From a checkpoint of a small mixture-of-experts model trained on Wikipedia.
Size: width 192, vocabulary 2048, 24.4M parameters.
Experts: 224 squared ReLU neurons an expert, a softmax router, a shared expert of 256 neurons.
Training: 736M tokens, 12431 steps.
Below are experts of layer 3 (counted from 0) of a mixture-of-experts language model. Rows are named router (the router's row for the expert), up (a neuron's input weights, with its number), down (a neuron's output weights, with its number) and show model dimensions 0-191. Each number is 500 + 25 x the weight over its row's rms, rounded and kept within 0 to 999. Numbers have three digits each.
After each expert's rows: "mostly gets" lists some tokens that are sent to it at least half of the time; "gets" lists some tokens that make up at least twice as much of what it gets as of all text. This comes from a sample of Wikipedia text that the model never trained on. Tokens count by the router's weight.

# expert 18
router:548485516443485479525477510456521514524505527527494543492518481491496476527520483452434488512525499518489526490497472506517521460499495493473502497511477572531485508482482481522494510454483506437499515446491496484503474478472489509490479469519534443469478492478492493486515521502464489550491476498494484480450536482519521435519493510477503510484496511512464483501468497504529488497497492494452515476489483506560495507502521500467506498494487478514473537548494527515467541435493515503480495521507463498471513487470474495453484489465496499492479514491508523499519507508542438532
up0:441461490488525471500515528532465515503537514488530493480518448504525525507511498497514516500470476502445449503487492533528486491443462511542482453494509509516506511501493483481476531489488474521528518467513471499497503476484522483501497539525552499485498538497490512498532475523458526515456526550533496484502566481543469487486524517499478481487504482500466458487459475489492492466488521520486525463445522537519504496522527533497479493496489538509492535497474494510477460529524495443487471468515514451510543475489526525487513475466513536502490484491505466494544507470490496486
down0:499397480494508523500481495468497499482558490474514476484507503537467508496472516491543503524516461481491501519504481475470473460489469472501458501465499467521530567449513493497448489481513476511513499475517541496505463518458502523469529455503501529497509508500471528481496519504545505501519511532500506470493485504495458511501519534518483481501482505484516525459479475524537479498536462524518475482484493509470516476509479496541511477514499526473528542492490502497461450477509489554470508532538508498551473480486533508538440507471492507523514485478481525478491506521494503485
mostly gets: " not", "ot", "et", "unt", "ft", "and"
gets: "d", "et", "st", "t", "and", "f"

# expert 4
router:537499500492480508488484526500503477480533518465504528492471451489492456484487592511446500509507466555464482483479507498499500500516465517484489512490472512539532515442494498528503448486481491480470543480495543500474472575487537484534530469495525530493478487518493511497522527523470562519519495503496494499499470485489535510487500530470477547518538514482454475546493509523522467502519481488495522547522477494542510469490476451516496517495493540488496520520503512531506477452529504507517499476489461501530520489520467477479500506502517495488479537500509535457489487507493483492
up0:521494525482507520511468502517482511473491512509490496484468503531517527560477500541486513463514532490500475474523497512528523503447482541477498560466513503494529527496531515511509512494514520483500519474500482467529480478514546442497500427479503515500489507489497534498488488496508470557546505491497525492522517515496460511511470515502483479458495490553443494537482458518493490497502558464535475492492493535508509504515526488495472491548480522493516502543500497498516489495518508452503472472517538416506453487483481467507443501517518479498497506480523493535478554495520485484
down0:500500503526475540537461537506499525473522515508505505507508555506512478505492464498487500518499518506490512495498510465516467525528477548483500505505489483549527493510467498502505485453475512508504492477456495487490506469538557502501498489534476472486546470484485492445529541526487480492560512467505503484501554475516490535503519494515485508543451491500500464517559528479449462521477500503456527454466476498501518459544504517457504436504487478488553516492509489477496526506473503484526527481543504501516466463480524547513532507506469537486492518523490488470497519526515516487
mostly gets: "z", "k", "ish", "ć", "ak", "ä"
gets: "k", "z", "w", "ch", "y", "ish"

# expert 17
router:499481527517530550478489504515487506472542470503503458485482482555467465510492578440525519480510491531476504502515466477508511542520501486482529524477461498497505474518493515544545463492471500483466541522474498470484510544459527575477529509508478466507468524537479529512501505511475512487545514511528495509506492489521510467516493481491496476497472549490529521537475525561490448518485500481508512539493494478507458501520545452500490508485478506499511517493493520524499468495508488524503473485471482472510559495510486504462497476476467513517524525543512495490496499526521478496
up0:521488530489460505528482453522480480516512480525516503501487489543520494491492510527494461511478486488489554490477507476478461513479494499537456524543556528511500450471534471488522527530496516518478515496522522535472471531467506476489504457471460503524519508518501483468531504514543509506496426489496476459477499503521481511542480541481454483482446514503489565516485491520515468492481518490503479504490486510528452507495492500472514494522503522508485512561486500562540480493516493453499463512529494468493507516568504488490540481479482507543489485486509533499516499503530504493
down0:481509529504474509513452542535530490470470547485479498508483514465455487475557474502468475493528471509534512499532547514525528463509465535489494516496509543499477490428496519538545480486485476531511464533490530508529479524552473481522532503503497446526517493490501526507477482496522499472453537479459534465514475497494516456455514540477466543560518517471505510497461491478525482493467506489501513493493468499504486480494503528460482513478488525432501518464483522502508509480480511503504492502520539516523490474508476511519498513480514511518460514515504508484467477498500471515
mostly gets: "mi", "ri", "ni", "co", "i", "gi"
gets: "ri", "i", "ni", "co", "mi", "in"

# expert 12
router:511490523512539479520462527515485524484499503481451495474486504494478460538494468517505510484477493524486500522467456511515496535527482472451510472485480476519520528454507470494485511506519544487474487437467507499510482509506502504515526481508476475462469441478508521492501508517484469544512487526496486484487517521511495474504494508463471457491488498477539513543476486532544485530530494470460501538533484484522430507487538465546518517499527504461486515509511501504504499482480509492483541464512478489475550524421493502462534537477495479495483504517548492458525498486484541492
up0:502491545490539534504496527531518530454462506465493494501517560528519470518525496511477552503503532510541485474529523467510509461489482490519476469507466500525496503525488448482517510480476506514488513460496528464501494537504507512478464472467507465498519504502526523455500508460480477499497467501517523449521497537506471515501510485521527501450541517476531534498534516499517477455512469515535513520502541513481534486478499497491486468529479504523527514447553481512526498510467470489463481475481481498498493536531485497513455473500563497531457522491489490527522437495493488520
down0:499506451490522475502513479514509482500537479521490507502521518481499527486479526509462442492476480525478513479490500509492466527507507510492501483486513542537481487474476476514493486490510479504521547533514507481456507504523469497501469553497518448455491514494495477500531482514435514484479474480489541493465521494511505575466516535502488508486477515472485503528508498513478495532499515535469554451444492520486483498480543470403523536462476462500490522531497493539533521508519518469506515530517527515502522506503518520493502474451503476545512483491538490512502493511511552506
mostly gets: "or", "ar", "ful", "gar", "ial", "ular"
gets: "or", "ar", "al", "d", "der", "ial"

# expert 24
router:508502510472512493497469515458493504468504497469465469548478511504513474493475463442486508520500478525478510529483509488566523466505477492483496545566447495511529503475500494526535501491507530419481519458466502499485548484495529502510505522465500463454493492515468550516538512481491498531515516513510461505491514441519522477502491504484484484511526507504492486519497508527485483526484498492493515527531479538501464491468460501529503518488495499495561508543502506528476505493542490486498504484550481492502545495518509496462482530476445473541532501477535531457512523499486494488
up0:488451528463498466519521506473485482508492519492481486481466544517499491523486487509498475525482522518499525488466487469496454534532533499556494512547514419482489514528465461520502507509482483466520488480469507515539482462521489444506481447504523480522504472490500519510482485483479544495461492486459508522475505487454486475503503470457490478511473526497526485506503488492468494523482479479494524494492507523514532487497482533557501475473474511475500513560466513519491515529536482500490452505489552536540472513508502450457475503460499467503518513519548514516532517507537492500
down0:475446523497460490504542485508518491525478480462516524500492516495506485525466493478485522507448487539477530482504483520552469496484442517508499474505496527534460501511526495511497467482534480464488503466488508469543505454490516542481439474489490526496532521520483491465494478459515564543536477493496486507558522562525508466487495502515513540516517478496538490520513514512498483510504503516490500496489528463510499506461508507514524497491484452505492496491484466559480510448480505507541505532516482472526508505537474483485479511489529502461527476503526462560473503464515508509
mostly gets: "\n", " Ad", " represent", " special", " Ben", " Or"
gets: "\n", " a", " pre", " an", " Ad", " can"

# expert 10
router:553535486492489480538482538505490523473518474490486495522469503513516441522518529518453514504499484529474512505489488506532525533487480459489478509502507524523481511495531496551503510483487484520486523472514504480500488482527479522505492486478522511517523459516481493504503520510502458496556519485481476473490497475521542474465507500492513498550534523484473514533485510519500408516455492486479447527496491538514502494506481498471467527479499538459512529505511500544457512525564471433509489459536476488483542508451528499476497533457479462484519519484516520495512487493513525484
up0:487448484475503480507513473448484505482497514475521532501540523530571468480493502493484503499480517464521484536510506475523485490535494525530483496516526520497514552529527473462528505480471519522529486478499475517467498515531517557486526485513523511467493511525495519482526524472513497516480461476438505516450499459451516482485545522519466481446449501504495496526478504539520506468476543455480490520517470491467508523518491573470511490489535485533500544484477499513482524480452484504491510487497521534453498507513513499486500536472504503494513523514493511496476476534513487539
down0:547498496486498512520489495459492439480526499466489495518454499492521517545520523558477463481469459514519510480479446527539526538509492505486484511463495525469531498498456500505483497458531516538524498494501452501519493477523448535497513512475482512551543499496500521551481531477483482491467496530496524536526508472500519462488497541519496533470480502436482503489499484485491498510477500525497521495485519512532532539536510507515476454509562473522493488467490541487475500501482502486512476514495465538493508486471495482471506480517498467489526512489481518509479483507468530428
mostly gets: "le", " she", " some", " many", " the", " he"
gets: " the", "y", "le", " he", "re", " first"

# expert 15
router:525504508490531470510436518470515526462539493486479480519498460467502485503515514476506513537497497505468513541504486504517510540542512472505499513497515516564493419511496529509549489479476494454446519458489541521481528493508531526484490496498500511514466477507495512515512526543484507523478494514510465484474498468526530478472480481497498521491480479478456486491457516513525493525470532480452460475495478502547466506491481503505553512493462543479501501536487493507478465485522511454498453481472517484486469505498475487499489509491455475552525510496535516438488513494474484475
up0:478484462523505484520493494478501505500515508514479495505462520475424470478493499500495485532494507457532471544537519534509452531500493558473482491514517532547511468506519496484510476489484460502529516549499492503497519496517486497481470503499468495501475509475487518471504467524489507524500499480507487517470513466487509510545497514480505482467508492461485479481490461492529493501534496463532528490430466470510462521482514486502495581511482484519522514494509493516497450504526513524474536523545501535438522449450496503492512488450489527491461517469504529448508488475510465480
down0:541508504521495487456465495497480495510497500499539477470491535468513484499519474471538508489523492523534520498465513492500495511502474512560489501509470495469515471488474498463524503481465498493489507485517530514445492546512478535500485471515470488497502509547491489465478535530447511473529454510540528488514509509534505537488522534469498508478476487519471484454450482509513514483489505510508488500485497513508487483456544513528521478478478501461482524520500532497481478503500519494522489457462507426497436457506472466512493498539481464548516488575526482548490478486519478518
mostly gets: ".", ":", "#", "†", "?", ")."
gets: ".", ":", ").", ")", "#", "?"

# expert 23
router:541457547444525509467454527450504465502523511540493524498489489512538497496477561496498492486496479548498539540502495504544504501504464471496502498547477512515476521463499507554487502457484476507474549456475494459481513505483492497469494511495505467463458489484508511505520533510484523496501487513499483466503555495530506492454518526465536566539469507468470486541489475503507539501506475512501460520494482505519481539486524510490495496475501534506512523516498505536496517508500458468481500490504482489494543506479531492491502537512459497521533557523509494467530485530479481516
up0:490465453469482495466522535487520453484450487502519466522502525526521501476529487500518482487504543534485483462507508551523528506509525448469504523543446492476512529548475508487486501514503496505522505488495534513528482526515510533506482519510480541405498473541498505491493492514499483498464507493527536477475507546560478506487496528499514541488497528510498473523547503481488465483543495488525522508525466491507539499482486512517532458488495529476525542504478492482470536494532495484573480482465457529507500515487507508470516466520502506502518531505497483504512495512484511540
down0:503509497517483483499515516533545510518500477472532506509513486502484534539470482458494512508491464484468506525552484471499485512524516531487502492492484480496517492514535544490445537527520479474514533464512538489488521510481504509512544489467452509482529517511525519525473535471516481509537516481504497516497461504476533511521490508475522494550578470493487497477472475496512475522444501510485482504537474505522504494531482464545495472472506557482506567523479483543493524482512524528501513481495475538529475511455541478490517561516487489498503467493511533492563491480524519507
mostly gets: "th", " Th", "east", "west", " However", " death"
gets: "th", "cc", " that", "c", " Th", " to"

# expert 14
router:547447519474507470483518506466537518460518512531494501540512521456469435530449450508505548495522498521458500510506499488499496514502471509493476529523476494521464544516549492471541469525477469536445532531455528485524493546470543508512496537520492450531498471510475506485555503501488495502499502488481493487470522508511508446494511503488473503519528528471471514501464520538484443508463500483481462467527459475514494500487493481475484509487481527498481492514506508503488492457505489488484496494487472476486481502503485534504522541523484519518501538500504528532504490498477512452
up0:497515527471524535525538503498496500481513495464545536531543533472496530507478459470476506455517474508497520472497500468474484495515520500454534474493482499488483461464480508518519529496499525493525473515435540530456507524512525515517523552460511521503491459477504510517464553479499520491498498489495512532509537496506544496531555493512541487452489493515508528485524458482486475469502490523583509498491529542506490477537516486463507502521493489491527508496545484511487545505493497510506470469524503485494509518479495469462523483483488505531468509533503518525485534473523488441
down0:530502487575433541461495481509535460477497505530480529474503484539523490509485516519520473503446512528551451510522498490507499511524492482504495528499509515494506466514476513499500501479493474501459429471483512495516512491489491544485447532467504543501517473512488498496522454433517513494491507528483533511470482497516523497508473494508484524495492506525548514472521463517449521484509487475514511506461499497536474540472459496466496502526444498517532492504488507467498471507544501517471478507523504506549486504503481516549516501518517482518515569476519499464485487496522492485
mostly gets: "o", "cho", "io", "za", "no", "bo"
gets: "o", "a", "ro", "ia", "no", "to"

# expert 0
router:521539543485528460480469519458520505475526499519495492545464478491489478524480483509484474542499489543466523511479478509536471524523494498490520529511485480551484458531519497526517503487462500470477557518497530488487476502482549526532536538493525517504483474491517555527521522536475509498500478499459475472452529480515503488495489482444479492479523511477501469507478502537522457521495518474483493499510464519529474517445479486544520509478492503474513497520500470507465509533564503440486493473499461479494527526449490494483489513483484473520511532476540500495482512497463496490
up0:515500482502492553473465547547538546511508465471478511508493506529493544525560503487567513502474529500474502477471508514527532512509471536510493513482534487463476464526478510521473464531500517518501528488510471487497540521494451478479501533505468498508463484469486487546492532481528511501482511484514444458507476508534509468481480504450501498462482548499500494484520456449471456517487549458507493496509504466498497485492507453491511525517532480521499464546491485496532503493513514542538503521489515509476478521516499515500499479464544505497489462481523524488515478526523494480
down0:490482514495476516490488457496471515509491470531476493469486474519539488485499554518493476493537503498505513490523518473499496520496494519496475483484489534481470540474505514528514485516429480502501559489536469491500484533527515528468529464519509507508475506495480468522516455512524436429507504510538536480471461544506471542517510474538502480491500523444508499470503475542473526520484498470517517467506452519513492491461488512505512457518503430476477519513508480541489510483475505512534518503497475486549491513498525481480502546499486533489490514487459448545513474515503510503
mostly gets: ",", " and", "),", " &", " or", " (19"
gets: ",", " and", " (", " in", "),", " or"

# expert 31
router:514486519526530500525496519486474475492488464516499527529496481566539480527524466444527515487512489529470485529489501464519523509494478452457478435514508519547509551503478484483520523509471530459508522478484517496474480496520485495530468504507531502520449507482496506485521500550485492492495544511486519498487531454511504473496493524460491511497489510485506526486493497466506508514507523462509496456490497550514515490473510525484506500499445511515457565540476532511448517443548506500511503481468473510497524511466458501498503503497426481527521512514508505515504546490500513469
up0:498519489504495529517501505479500478510538488530441509530485499490539458527517510476513513503523493499528460475459490490503487518530517470505496486465468472512507515494514509484515479522480505506469506512516502521519464487531521533526491456504545501523468492489514508488511500489545433492483555509446524496503544488463481494522485452471475456530548542489506474473496461503518521541537565537516497492512497490496484478475542506454545514491498511451499502464506500516522476508541449476460492507528479508479507515475496504438515520482519496496495503543493519495444517534534484508
down0:469494496483519515478498505497468471495516495512500521508496516540509518536496514485577484450483537481509473491446514532458478505472517525448512516487505530464512507494484563507518515489511478512489518490482527506547499477568486469476540470539470501532570477478520505502487473500485491470510519473465499523455544504540517492503489464502475520522533539497513527468522535492509483507503533516455540513496487537490511467511534515477474511502530513450530502470514474474528470507490518481487474491503506500539500499500468506531509548519537449511505511480503495504500492459531509466
mostly gets: "en", "ut", "round", "ject", "view", "ve"
gets: "en", "it", "ve", "ut", "at", "ight"

# expert 2
router:535500520466530493464467524485497524460501499477496529492501480481485470514491479428508517489496496530514500512520469489524544484528492504483480548548487477500498451541481494535508499475460504465469531508494503485459530525450504519508490523464491465494489502522531521503549510495504498493504455527485465465481527443552540518510480519463510486501505521482507479516486500449504494487485489464493493506493495496532481482505508486544448518486481534528530496511538495526449512466465477455474505493513523475513465480491496492479483498462476472539489524478536494454478484529465514450
up0:537465482481527525503470478498492534524458527447503507527510493559493470474522487468451530525510476536527492484479507459503465477457511503489488518547531514503511482513509493462535528492551488508485479471535479480481483499492539486487556509500484491480499475539502503480443466523542521477513488507538502477536508523505517505525472493485517502488483542520471529507500493452531522447533493481500533509525498483473474491536496501534438507485475494513484501492520482542488506482502497468527496465527492528508463490475465484521497534469507491539525549505495531511499533503508547458
down0:530531474498490533478491439517497495487522528462475522458499472472491502482418509486482526514452444506478531521537507508531487514500509528538505501529529513519490484487454460461493515510515515520470524532499494509521535490484457531471506487505510517495501482474509503508486478511464565560485491497496574510500491525507488528486502513476509468478546492504493517502494489531470514502509518496503453501524537517514537521562483513495551510517532489487469463497446497512545528499524451506497507489466504498502533467500505505511560491495490512480513510504516515488461507489536479518
mostly gets: " m", " p", " d", " b", " st", " c"
gets: " ", " p", " st", " c", " b", " f"

# expert 3
router:536461542537537496483492523477486487481493496524496503530507496505437469511518541529454490498499490522441488476489505498533523490487507504488489521483532536507513450485476540512514501467473492496484522506476507487506502485523512511451502524502538504549510501479495530495509515494471511506532548524494491492462539492504531476496520480487510459503547537501525490553498476490511474513529506478468482485491474515548509494543466499503497522482498530480563513501530513527473505467564492516467485480545482495490525495447519473494490550473482505513525502524537523440543456487457499496
up0:500483507497442489508459516469494517484486500502491571496525474515521553507518535532495521473490488527521486504493506503513502525530488484490472496562478522531489474501436531551506488561493458448494516519473529485483506460528499507541458496549501503541517505512491495496502533540460499491482514515540511520510507534523458524512524494495498462542478504468477491504506497505483489522479488511519501483498517502501496530539457473479503512488518482515524471511466477542544521526473488536502473529495497534506504456474464498467519507461524494464495488524486514486440523480548467496
down0:488530479485451506491525499459509540478516528522523505479495471505497486511534515524460507508507520526527492465512489537503478496531499503497450518492518541498504438504536471513528494485477495490507493497523482498492472558512520500495492524511465477527452527492506465478478466488468474514461511470471507486456497517473490442529526502537493511506489509506509500520471532492494499483510525522499490502490452479482507484491516524475486465438472521549541496489540516471536496496531505480529480466468515488427478518574498538498497456529504508474534503503559491476524490461527505482
mostly gets: " He", " he", "e", "ne", "de", "he"
gets: "e", "ce", "ne", " He", "se", "de"

# expert 9
router:526494499479505523491475511521481518489521510534493444467497501502485477524525503455485535519495486516495474501534516480517518479486480495494485494528459575520529480495556489506524509450480519521495503479482534483491499543473513529446501476501480489549482504513481504503528586495489463476505543525501483489501510504522499476509473491480522462502531475471526560497504505507535472509445517495496531475494469507525473505492527491503521507487502510451476544528515501518513516471539470522452502477520487467512470516453487470463464505482502485552487498498531521490467522545508525456
up0:503452543492414479489511483464485506497511486485539483476540503488522460507501490501523503513474510463462536499500471479525479508505482517511494518488493489443522524525479526556501494466510542490498497474541534499426474480454496486500508518489556488535489523528464461493500490492528489520462519480479491488508514480533485473512503486491475528505505502479521479496474482507499489485501446462505491510495490463524535499543506494445506544530486507469515465478478499519516504514481496511509504522521522467486507454484483520482522504482439492460448456466535520502522475517487470474
down0:502537487498520519515511493513496517504498536501502488483533511493454500474497460454505484480491499481475522509480494471495520503504475506483544484478520499542495450488475501533494471497540487495478472537527521533520548513499524476547541422528515502520487491530490465455511482544499480493492550509458513536499516508508459545529504448479507546507490482541511499474523500499486519477468459512544509549529500452481555521500447521518522514523457457505513505515508547520502488485509476493527495498493501531489450514508464506498482494490516527456506509521486479530486488504466472461
mostly gets: "all", "na", "ock", "im", "hy", "ong"
gets: "an", "ra", "im", "a", "na", "all"

# expert 1
router:515476507502531534521476513507496527471539469489486534477493500477522492529464535490473505501474473512463536525516453480521511491515463502494492504541470503520530467550519488482522501493480513456470521495486498519477536547488510525513519499497480435514496463526518520516546516530490505502502491502477492476490535436536507528482452502489491468491525525465512467529481483496469492493482455455514472472508460520529475476538506496527463534500461544497498490502471498507485507451470483521467519480551529485494474506481459518487482534477495464514527522492532495469460474528469495458
up0:492484521471476508536443471503517485486514533515535488544472546449486463539512499533470473482546491491523510523505466488455462459553503481495534520526496544512490493514514490476520528478483474459498485549493526458495497495499527515485523498465481457479537470535519493540505509527489499492565562568522530494509527510514487509501480485497554474526477485510513510493515498511485518479510500515493481486462465478517490503486470539531552512487505548505512459529496475489464478528523508482512514500489499466520509513497471506523500526514519485507530506508529493512488544518489513541
down0:476436441487513469471517490465492494496493522519531511476477498491508544465519470521546504480514527514508495526491445495544461496482475499489482478484484460506482493515515505523493519534489521531496551557533518493486523520511549493499508495476515521528466548486525506524536520497494508480493512503523480515569493524455502504500503490497536536514506466500503513521505510535502528519543514493477440505518457519482521476516508476537502468471449503520549506507506511479485461505506486474553480483471502525487504504473466460488494480506531502460505485432517499483491500501495521446
mostly gets: " ", "\\", "ا"
gets: " ", "\\", " pro"

# expert 6
router:500505511464514463529493502519506511482507489505500479530473478477505500512496560504460505516506461526474526505526497511534545447499471473474520526535481496532486439553477500506536508463487489542484522515468528517502543472484527520559515552517485488484445477487497561538505535549470481508494504517490487476493528489519502467472485522448500535486520520505505518507470489521561465514502509490470478502503495536490467486520487510547522499481499514482530508512508489528451499466561504510503485480494470490478549507506492507485505502498503495545530512489545527482481524499478525531
up0:503483486468503493541525518511516506484490509479509497495506504463489485473401508487437525495494467546466520480520531507450533536480476492493498504495502444488445531496494519555509508517485520466521507544498493486508491503469472494463484502506517496514458488481514532525506497536450540510478510528513462469511476512509530537491504522491522508549481462449484485510490511448510476509523531476454502466512542490496493481489478453518522548467498472514484513501502492485499489482538514522494526499499506455516506542463495496505532492508559472478483494527512522494488492467516467480
down0:520463486543478519552532463506501513505496529454483522517495556495523451458447510499519497497482505480493459510515470487491470548468503521540529532502460495524457511501497521510513497472519485505457556501493486500537475492522488524500499524495477477527516505486458452489490498554475527487479513508489483447462479485513524517488498504526513531525502440530503493502516528457513504480520520495496525492490518513545500535493502516537488521490488474514515475495478525542538471453502487504547524491477501522494492481454482492484556524515519451508488472511478516502545525504500515556
mostly gets: " of", " been", " —", " into", " with", " between"
gets: " of", " in", " to", " for", " with", " on"

# expert 5
router:525461496520557479477443526536484514470472489461473477504496482485525514514489533473496512497493519512454502533532456478525488471474521502488491518472450501520470447471525479508492489502495464470457531528491516473495480499508534509446501496485499497498478459492494497517516506488500500520496517528473522490523489476503503497496488536474474505500499516501512460525480508499469474517510526442538477464507485512486472496512482524457468482468513517482527519562495496538489532442582467521530523433510488500493537528483479497487494487475431481498490522499483500503502512487530519471
up0:457465498481533520472524496499525513472504492490538501529570504502511508525489494511491492474512489518492488524486517495493485501524507488453530511517525505498485505511479564491488476482473492481478512467463517493525480486531517495479525527511484539525476488492520516496478474508475491551541468463496527501462487501508501471492548494562490466488444504466526534513501508470501515551472509499514511512496484470446538522495496508543447520491535544479511502506455519512501438515486467535497465505530453502499498460490562474487562481471486529477478506522504512484489506456529508491
down0:521516544504485523552502488509516547521482508494491493494521513471482516489482502531510469542463517522478531538520534493483477509486443519496557519492486507483491502508510519475498453500469512481497523501521510495513521480475481514453475520509500490491494516518546493491483493505507441477537484482542524529504526494485518487520485481525547482535531554499508474490501556518503500488505448511456518492488530451497449491499485500454536529462522529521477544529513537465531456494516532530491511502474528525523484553494520507494455482501519519451494486516527489491558499499533465502
mostly gets: "un", " ex", "n", "tri", "vi", "con"
gets: "n", "re", "ur", "li", "un", "vi"

# expert 25
router:504504519505530466483473516441524525482507514531484471478463499508471473531502442480483494539486496521465521526503487492548547508511479430486491512521492500500443491553513505544520485484479511475462551521506514508493534482465553523473499502486499492491481477508548533524507511526493473517502534505450478455477518490498507499499503549458506483506507505475506475494464507524505479550499498487454468519510464518521460505487466505501521497502492519502547488520507507529500471446517501555508496482515463465489513498503487491483479497467524478548523525512547533453491510499505497468
up0:522543497519477493545492506551482468497496450512525519510514477467474502513555531495490515461547514508488514500492466485522477517508477502528508546474487479536489528505549495540501526502502511518472497497453500542543564503494514519538535515488516458519531519503494480481495512487465439459505488510528476492506535480510507493512501469564468498493479510505503507498489503423549507464463516488469493495529475488550499496479504489511526509464527528481489488498507454528489489496446497481523495463491523505495476473501519493519523538508493502494502510507488490485501512491427505560
down0:501549485539492519521511475480521455496500515508488521536471492526504481486499458541515485469477501491462504508488476510468501538498528522527497526477528503503513504460468498511475501491502524506459528480531563477499479522519500449507558497487524458528496506506513488492536475503524559442466504485489506530496471534484492476530470502488503514489540518512496510502564535489536511492518488463456490527476483527487554535520441457495542502523489484517502479502460503496534494526484509492515492526493482489516514509511440528500499543517552519517517490483502518522472497467460486546
mostly gets: " |", ";", ");", "•", " /", "→"
gets: " |", ";", ":", " /", ");", "•"

# expert 21
router:517430506545499480471485512494517530508514488524485487554457470503482471504507457481499502539505478519483515510519497503516514442512491473489517503513491505529504474488502504523520498489488505450494522518503513493473557540467533501509509481470539499446492471489486532517529517507513498512497547514498482499444516451517515480485481553460476531497532517455508469497476470476537497512506519493470508489525478536517477507507494508550442519479475519483597523483491464519465475455525538457499501507492494483485489521499506488478485494471512490529509522521547487470502503514485475492
up0:496486522512510500515504500532516512508499502487479480504534505527534488520497502491511500497490484539500510530534531495539522456488503516502526539483506529516543543487523524511509512503487506534484548481577502511535543485534532531522505513511491472486466490507478529525512516474474514489491503492511484483462479535494543499513514514493506537530504530459505506521479529530491451453509505505555517556505522497526495506547512477493514492492521435454496484489423524525439441520496495498532512483473491490480489542487465474530470451504481493485516531510502508509481533519541459481
down0:472489528459520518468522493496494445496518516499489491513522480505473464513545474491468504564494471477493508501496532522488501498510539496522491487516549508503542549494525508495498483519535494525482528482547502489509523525516546502499452487489523505521499499514488480506539468454471504496492508473518492573538518484517487468527497487432503490507552480498532539488478468499507529521525457464518495498499546484521516487460499537503519538497493489517522510556483470494506437505503486529492521486478522454495468442493514469509512481480456482522455510510479508509483514497490473541
mostly gets: "'", "–", "\"", " ==", " =", " Mc"
gets: "'", "\"", "–", " =", "==", "==="

# expert 7
router:529479510496518511534485523474520459485522498477485534527469482509544454484478518511504498514513478528478507513487470509540502493539489458497480541496497509522499543504513489521539524489488485465468517484489512501501533468493509515499490529538522524500514459465463478487524502559488479485499529493506507510490507474513490445518495461493467518524514499492506499558466487524538439518493542511480493480504497487520547517502447471554459519503488464514460534529469526516473522423491509518519492512476464507479525520471497489483508556459501491500493494453525513514457463483517538492
up0:511475500502504485522497546505470479469456467499468477520497495477465482482511518496514474537512477526475488520468547498483525527472485503447524480532537510502560522498502480493527471481510487448503467507510522484506485528470474461485511506484490483504487481491495525505469537516497498514480507499485537474513535571548524534491498478530494506486515521506515490498478475515515511527520480477495557487502511514462576485515526522507506483520539504475478467493519485512530498510547509486492498421493476471495533546530500522475479548523552482490487461484521491465466506511498445505
down0:470471506501441476481490516484452514550516475520536491513484500476531494464484490474517507491483521503493544512565485487508518523507497511483521478543508519487483460508483481534514481509470501505522518511500495457510521504492450521496519470480480482453514505480515516506502491524510518472516507510481476511484497483424484548448524531531522509483454505512447475511493522479516528506526515500504416513495506504482463500519500535532474496521490494447510470517500519489488513495527462515493523431538474505499512449514483500490508448542479523496478453481507508455507519481484519528
mostly gets: "ist", "ly", "ally", "now", "ism", "range"
gets: "ly", "ist", "ally", "ate", "son", "now"

# expert 8
router:526479522483555505481494558472479553482506469523516508511503512483503466508499520508476519486457473506501493540516495494507524513540457451494518538529485471519479551503499488518510533502474505448455496466484521488486567524462548486522517508491513487482480491512459528536500524518502501477510484497459486512485494460514501446504469538475495510500516532480499475488476469475490503522531494477478471502530513498497464470476445497484476556457472502480500491503508468542500506478556512489479520499489457466492488520468502491486485506469461489485489523456544510456506499499455503470
up0:525477490504512502487482538510494491478524507527536492494496477496493506507532471481485466455528440513491435519495516489521533506543539465506539521492556516489533525494500482493526480479516504480505475476511465513545468515500492459554547481508456473444523525514526475516513482541487488505455503520470461496511488493519492455457492522467469496457498496491466534492485483544487490504480513503467505476510499543520534526448511489531501553476486524531493498557459518510474492521517490497482522510490500462513486502473487512548506477521498501467505485457470483470527473511518498509
down0:490478526487523469508449499495490512504455512478520516503455491530462507481507509460489479546486500475487494513525540474537505532522456493513515473476528533531495496466531534519490571486478499530540542480479520458520521466485458526504501523462443502528471519560486481486473500479460513507519479511526482530520498505469530532503493552506488547505510509481532508480535539523481490449526518539474504500504535502495520451462508488518532518505528534483442509503471494496485506518514501466449470519487510474519452484486484509489516504518521513490506506506516504480487531474527501520
mostly gets: " 0", " 1", " 2", "–20", " (1", " 3"
gets: " 1", " 0", " 2", " (", "2", " 3"